config.toml
experts_per_token = 3
d_expert = 128
hidden_act = "squared_relu"
routed_scale = 1.73
vocab_size = 8744
optimizer = "soap_variant"
final_lr_fraction = 0.0
train_tokens = 2115000000
Below are experts of layer 3 (counted from 0) of a mixture-of-experts language model. Rows are named router (the router's row for the expert), up (a neuron's input weights, with its number), down (a neuron's output weights, with its number) and show model dimensions 96-127. Each number is 50 + 10 x the weight over its row's rms, rounded and kept within 0 to 99.
After each expert's rows: "mostly gets" lists some tokens that are sent to it at least half of the time; "gets" lists some tokens that make up at least twice as much of what it gets as of all text. This comes from a sample of Wikipedia text that the model never trained on. Tokens count by the router's weight.

# expert 74
router:61 55 29 55 72 63 47 48 55 50 40 54 38 32 40 37 45 34 39 30 49 65 62 48 51 43 51 53 44 46 67 39
up0:55 34 55 75 67 34 38 56 40 39 62 44 40 69 61 69 48 48 38 66 66 34 54 43 69 39 53 55 56 54 59 53
down0:43 54 55 49 50 38 48 45 51 51 47 45 37 42 41 55 42 38 60 29 44 52 43 47 49 71 61 45 41 38 49 38
mostly gets: "ent", "7", "6", "0", "1", "3"
gets: "-", "2", "3", "1", "7", "4"

# expert 1
router:62 58 76 55 55 52 37 49 58 64 55 56 35 37 42 31 47 42 49 48 59 59 52 49 59 57 50 56 34 68 47 58
up0:46 48 34 50 63 56 44 39 49 46 56 49 66 41 69 47 59 18 62 57 51 43 43 53 52 41 46 45 47 30 54 44
down0:39 56 49 42 43 45 48 39 57 54 59 63 24 49 44 56 57 40 82 46 36 39 59 46 52 47 54 42 35 46 45 63
mostly gets: " H", " c", " m", " g", "ic", " G"
gets: "ic", " G", " C", " H", " m", "h"

# expert 38
router:60 56 56 63 65 48 45 39 47 49 49 57 17 43 32 48 54 41 55 51 49 56 67 47 43 48 37 63 66 40 68 51
up0:58 58 62 61 75 60 39 45 38 36 51 38 52 42 55 48 45 49 38 40 45 54 58 47 41 67 47 59 54 47 53 45
down0:59 44 52 56 39 46 54 49 43 73 55 37 56 65 52 52 62 57 44 61 49 39 57 50 57 56 60 45 57 44 58 50
mostly gets: "at", "-1", "ath", "ase", "att", "-2"
gets: "at", "-", "ath", "8", "5", "7"

# expert 80
router:58 53 40 44 65 56 59 46 56 46 48 49 55 41 49 36 39 42 56 49 36 62 79 39 52 51 54 48 50 72 43 55
up0:38 44 61 32 55 59 50 45 57 27 45 62 57 54 71 33 59 55 39 51 43 58 68 51 44 54 34 55 62 54 23 45
down0:52 47 49 51 47 57 69 53 58 58 70 31 53 58 41 39 48 42 45 62 39 53 60 56 72 44 74 32 68 50 82 58
mostly gets: " played", " details", " wrote", " see", "enc", " See"
gets: "ing", "ed", "s", "es", "ts", "enc"

# expert 4
router:47 44 69 60 66 49 46 52 59 46 49 70 28 37 51 48 52 48 46 54 44 56 44 45 61 45 41 44 46 48 72 33
up0:47 44 45 52 61 51 47 66 31 36 29 51 64 37 48 58 51 42 36 45 66 73 35 50 46 41 33 41 62 54 49 56
down0:38 45 64 25 44 49 57 35 51 54 57 41 48 62 51 64 64 48 50 64 52 31 51 39 39 55 66 53 54 61 43 40
mostly gets: " O", "O", "s", " o", "E", "I"
gets: "s", "O", " ", "I", "E", "S"

# expert 94
router:63 56 36 62 79 56 47 47 46 58 57 79 39 47 50 45 38 45 53 49 47 61 56 44 49 44 36 52 33 55 60 48
up0:50 65 53 60 53 52 58 38 46 59 62 47 53 44 49 51 68 69 48 41 55 59 19 40 61 43 52 50 67 59 56 58
down0:44 48 44 53 58 34 63 58 42 39 50 72 43 45 46 58 66 54 46 60 35 42 50 28 53 44 47 63 44 53 63 58
mostly gets: "000", "50", "33", "30", "00", "49"
gets: "00", "5", "1", "7", "4", "6"

# expert 75
router:55 25 60 51 60 54 50 43 52 52 61 48 40 38 45 48 52 34 54 66 36 55 52 39 59 33 39 46 41 55 61 59
up0:67 41 43 49 64 48 60 39 47 56 47 41 43 25 71 60 54 50 49 34 62 56 51 60 52 51 49 54 65 38 49 44
down0:41 53 49 67 30 48 49 48 46 63 41 46 47 64 70 33 65 52 41 59 69 70 49 51 55 45 67 48 64 57 45 71
mostly gets: " March", " Mar", " October", " December", " June", " May"
gets: " May", " March", " August", " October", " June", " July"

# expert 10
router:57 59 42 62 60 48 59 60 55 53 52 66 38 41 48 40 54 25 36 52 31 69 61 45 80 43 39 62 31 51 49 63
up0:50 43 45 65 45 61 46 59 25 46 50 37 54 40 58 45 48 50 49 50 59 62 36 43 63 46 50 53 35 04 37 46
down0:55 49 46 53 67 57 52 45 59 60 64 71 58 36 52 62 35 42 52 43 67 40 63 50 50 28 49 55 50 63 48 53
mostly gets: "D", "T", "L", "C", "M", "N"
gets: "C", "S", "M", "D", "R", "P"

# expert 3
router:53 42 53 60 47 60 58 49 76 52 61 68 51 47 45 37 53 54 44 32 53 50 59 43 49 45 53 49 40 68 52 48
up0:60 67 52 55 56 45 62 49 61 43 59 62 62 28 55 37 61 66 62 41 56 37 66 43 53 52 37 84 64 49 37 42
down0:31 47 45 47 33 65 47 44 50 69 53 56 59 54 50 56 49 47 41 77 50 46 48 60 58 72 40 54 64 46 44 57
mostly gets: " El", "ut", "l", "|---|---|---|---|---|---|", "|---|---|---|---|", " rest"
gets: "l", "ad", "ut", "r", " New", " Al"

# expert 55
router:52 43 60 62 62 63 58 46 57 30 63 56 44 43 56 34 45 40 40 46 45 57 50 48 41 46 37 41 51 50 46 53
up0:51 47 35 56 48 42 38 45 34 42 53 39 46 37 44 42 61 54 54 38 37 60 62 51 62 53 51 54 60 32 62 50
down0:50 46 36 44 56 50 37 51 48 49 35 51 54 44 47 58 29 39 50 54 43 36 45 54 40 49 67 54 41 56 51 38
mostly gets: "ial", "ical", "act", "ment", "ular", "ered"
gets: "ed", "ing", "ation", "ical", "ial", "ated"

# expert 83
router:50 32 61 57 47 66 44 50 76 40 55 53 38 35 51 47 32 48 54 21 44 46 61 48 68 49 46 63 65 52 39 56
up0:72 70 60 37 47 48 49 44 53 41 51 59 43 45 45 34 59 32 58 44 49 52 39 67 39 46 53 55 51 57 40 62
down0:63 51 41 56 59 36 49 67 48 52 61 45 62 56 39 40 52 65 51 52 44 44 43 42 65 63 44 44 48 46 54 29
mostly gets: "aj", " Par", "ah", "han", " Mu", " Iran"
gets: "ar", "an", "ad", "ah", "u", "am"

# expert 44
router:56 62 51 59 55 51 53 64 56 34 39 59 30 46 62 42 40 53 54 33 34 46 45 33 59 49 55 44 38 60 46 61
up0:31 58 64 64 46 49 47 45 60 63 55 45 57 52 54 50 44 62 49 48 51 48 61 42 40 44 58 44 46 51 51 51
down0:41 51 45 49 35 50 46 58 42 43 44 54 66 38 62 60 53 62 35 64 39 48 42 44 45 58 66 58 59 63 36 48
mostly gets: " C", "ig", "c", "ang", " P", " T"
gets: "c", "t", " C", "p", "ig", " P"

# expert 39
router:57 51 72 59 41 64 43 57 46 48 61 39 30 40 53 42 45 58 44 39 38 50 56 43 52 47 37 51 48 49 45 54
up0:55 45 53 66 39 41 40 46 25 52 45 55 45 39 54 50 66 61 51 40 61 53 48 43 50 63 45 51 49 49 72 54
down0:54 43 30 47 47 44 64 45 38 65 40 43 43 54 39 44 54 57 39 54 42 41 54 39 51 35 67 37 55 70 26 41
mostly gets: " se", " La", " De", "j", "he", " Ne"
gets: "e", "a", "w", "j", "he", "ne"

# expert 68
router:58 56 42 56 66 53 41 53 59 39 43 50 66 39 57 34 38 38 51 37 28 54 70 34 54 52 33 42 53 73 48 56
up0:63 42 70 48 51 60 47 52 50 61 71 46 45 47 55 51 49 59 44 67 49 39 58 50 50 46 61 44 69 51 42 40
down0:53 53 55 58 42 41 43 49 46 63 53 39 57 59 34 39 59 34 54 43 65 64 39 45 54 52 63 62 61 48 64 68
mostly gets: " made", " known", " released", " used", " found", " won"
gets: "ed", " used", " released", "ated", " known", " made"

# expert 66
router:69 42 60 70 51 49 37 56 58 46 60 56 29 38 42 56 56 61 28 43 44 50 71 30 53 25 51 33 51 53 48 55
up0:42 49 53 62 73 36 44 39 47 25 71 56 52 72 41 46 60 58 57 58 41 35 45 44 53 44 61 45 44 45 52 62
down0:55 48 46 34 28 51 55 44 65 63 53 43 56 40 42 53 33 56 42 60 43 49 39 43 39 61 36 52 63 47 38 37
mostly gets: " Le", " El", " Ar", " La", " Me", " Tr"
gets: " E", " Al", " U", " O", " Le", " Ar"

# expert 49
router:70 44 50 67 56 61 64 59 43 31 53 64 56 45 48 46 64 52 48 36 35 55 44 44 63 36 39 53 38 62 57 73
up0:66 62 37 50 58 55 37 69 48 51 53 56 73 49 52 46 58 67 53 28 39 55 53 55 62 61 39 46 58 48 62 38
down0:48 43 48 56 35 36 46 40 48 66 40 38 44 45 58 65 61 72 48 46 42 35 63 43 45 53 66 51 50 59 54 53
mostly gets: " New", " North", " South", " end", " well", "ich"
gets: " New", "end", " W", "ew", "ow", "ich"

# expert 91
router:53 29 55 51 55 37 39 52 71 56 49 69 30 28 40 45 59 43 49 37 45 62 57 42 65 52 57 44 51 38 59 50
up0:44 48 46 60 47 65 72 41 45 57 47 58 68 59 56 44 52 43 45 63 63 52 53 38 55 63 62 63 40 41 60 48
down0:47 43 68 45 54 43 57 54 43 44 51 52 47 38 52 42 45 52 73 64 56 45 60 47 66 40 56 48 59 50 60 44
mostly gets: " Ban", "agon", "un", " ven", " clos", " jun"
gets: "ar", "in", "an", "un", "ur", "u"

# expert 45
router:64 46 66 63 59 47 50 52 50 42 55 56 32 34 30 38 54 28 51 40 48 54 51 54 53 58 44 58 39 57 54 47
up0:53 41 55 60 62 68 59 42 47 54 49 50 50 47 46 63 40 36 61 63 34 48 65 74 39 46 35 67 45 60 40 41
down0:48 62 47 48 45 58 66 49 69 43 61 65 57 47 30 61 58 43 53 50 54 33 45 60 64 52 49 58 30 47 47 39
mostly gets: "et", "ets", "es.", "y.", "ies.", "ing."
gets: ".", "et", "ot", "s.", "es.", "ets"

# expert 40
router:55 62 56 65 61 72 52 53 38 33 51 66 44 44 42 50 50 30 42 50 33 58 40 33 49 46 59 40 47 66 50 57
up0:61 49 56 38 64 41 53 36 59 55 51 54 38 59 43 51 53 61 46 57 52 39 46 51 45 57 45 55 49 49 33 60
down0:25 61 46 46 46 36 45 57 46 62 52 40 40 56 49 54 40 43 42 49 46 41 47 47 59 59 56 42 52 51 65 32
mostly gets: "s)", "]", "}", ")", "A)", " 4:"
gets: ")", ":", "\n", "\"", "]", "}"

# expert 19
router:55 49 70 69 61 55 43 67 60 36 55 46 37 36 39 52 45 33 47 41 46 53 63 36 54 56 45 43 28 54 57 57
up0:65 52 49 53 54 54 46 77 53 52 49 40 54 56 60 32 43 55 41 46 55 30 57 57 58 43 57 48 51 34 31 44
down0:45 61 45 44 43 39 48 41 65 36 69 52 39 59 49 61 51 50 59 56 39 49 45 65 58 47 29 50 23 30 53 31
mostly gets: " B", " P", " b", " St", " st", "ph"
gets: " B", " P", " D", " St", " b", " p"

# expert 5
router:59 44 54 63 57 52 37 53 49 63 46 42 29 34 45 52 53 47 37 56 38 58 69 35 53 60 28 44 49 57 53 56
up0:52 53 27 50 52 69 46 38 53 48 44 37 42 46 40 57 54 67 56 46 35 48 46 46 56 41 50 54 53 47 64 50
down0:53 43 55 57 55 50 52 46 73 63 47 46 61 53 50 48 54 57 67 58 66 69 43 57 52 53 54 60 56 46 53 50
mostly gets: "sh", " sh", " Sh", " Tr", "-s", "-S"
gets: "-", " Sh", "sh", "-s", "-S", "-l"

# expert 88
router:58 55 59 79 51 55 40 54 65 55 51 68 24 33 46 53 50 50 49 52 46 43 57 34 64 46 45 50 49 47 65 54
up0:42 71 32 48 63 52 28 42 65 53 37 42 64 48 57 40 38 53 60 50 65 46 37 43 47 57 40 31 59 47 47 53
down0:48 47 56 48 37 54 53 44 61 41 39 49 43 34 50 68 56 53 81 42 33 68 48 55 54 49 61 56 33 37 51 47
mostly gets: " M", " H", " T", " N", " W", " L"
gets: " M", " R", " L", " N", " T", " W"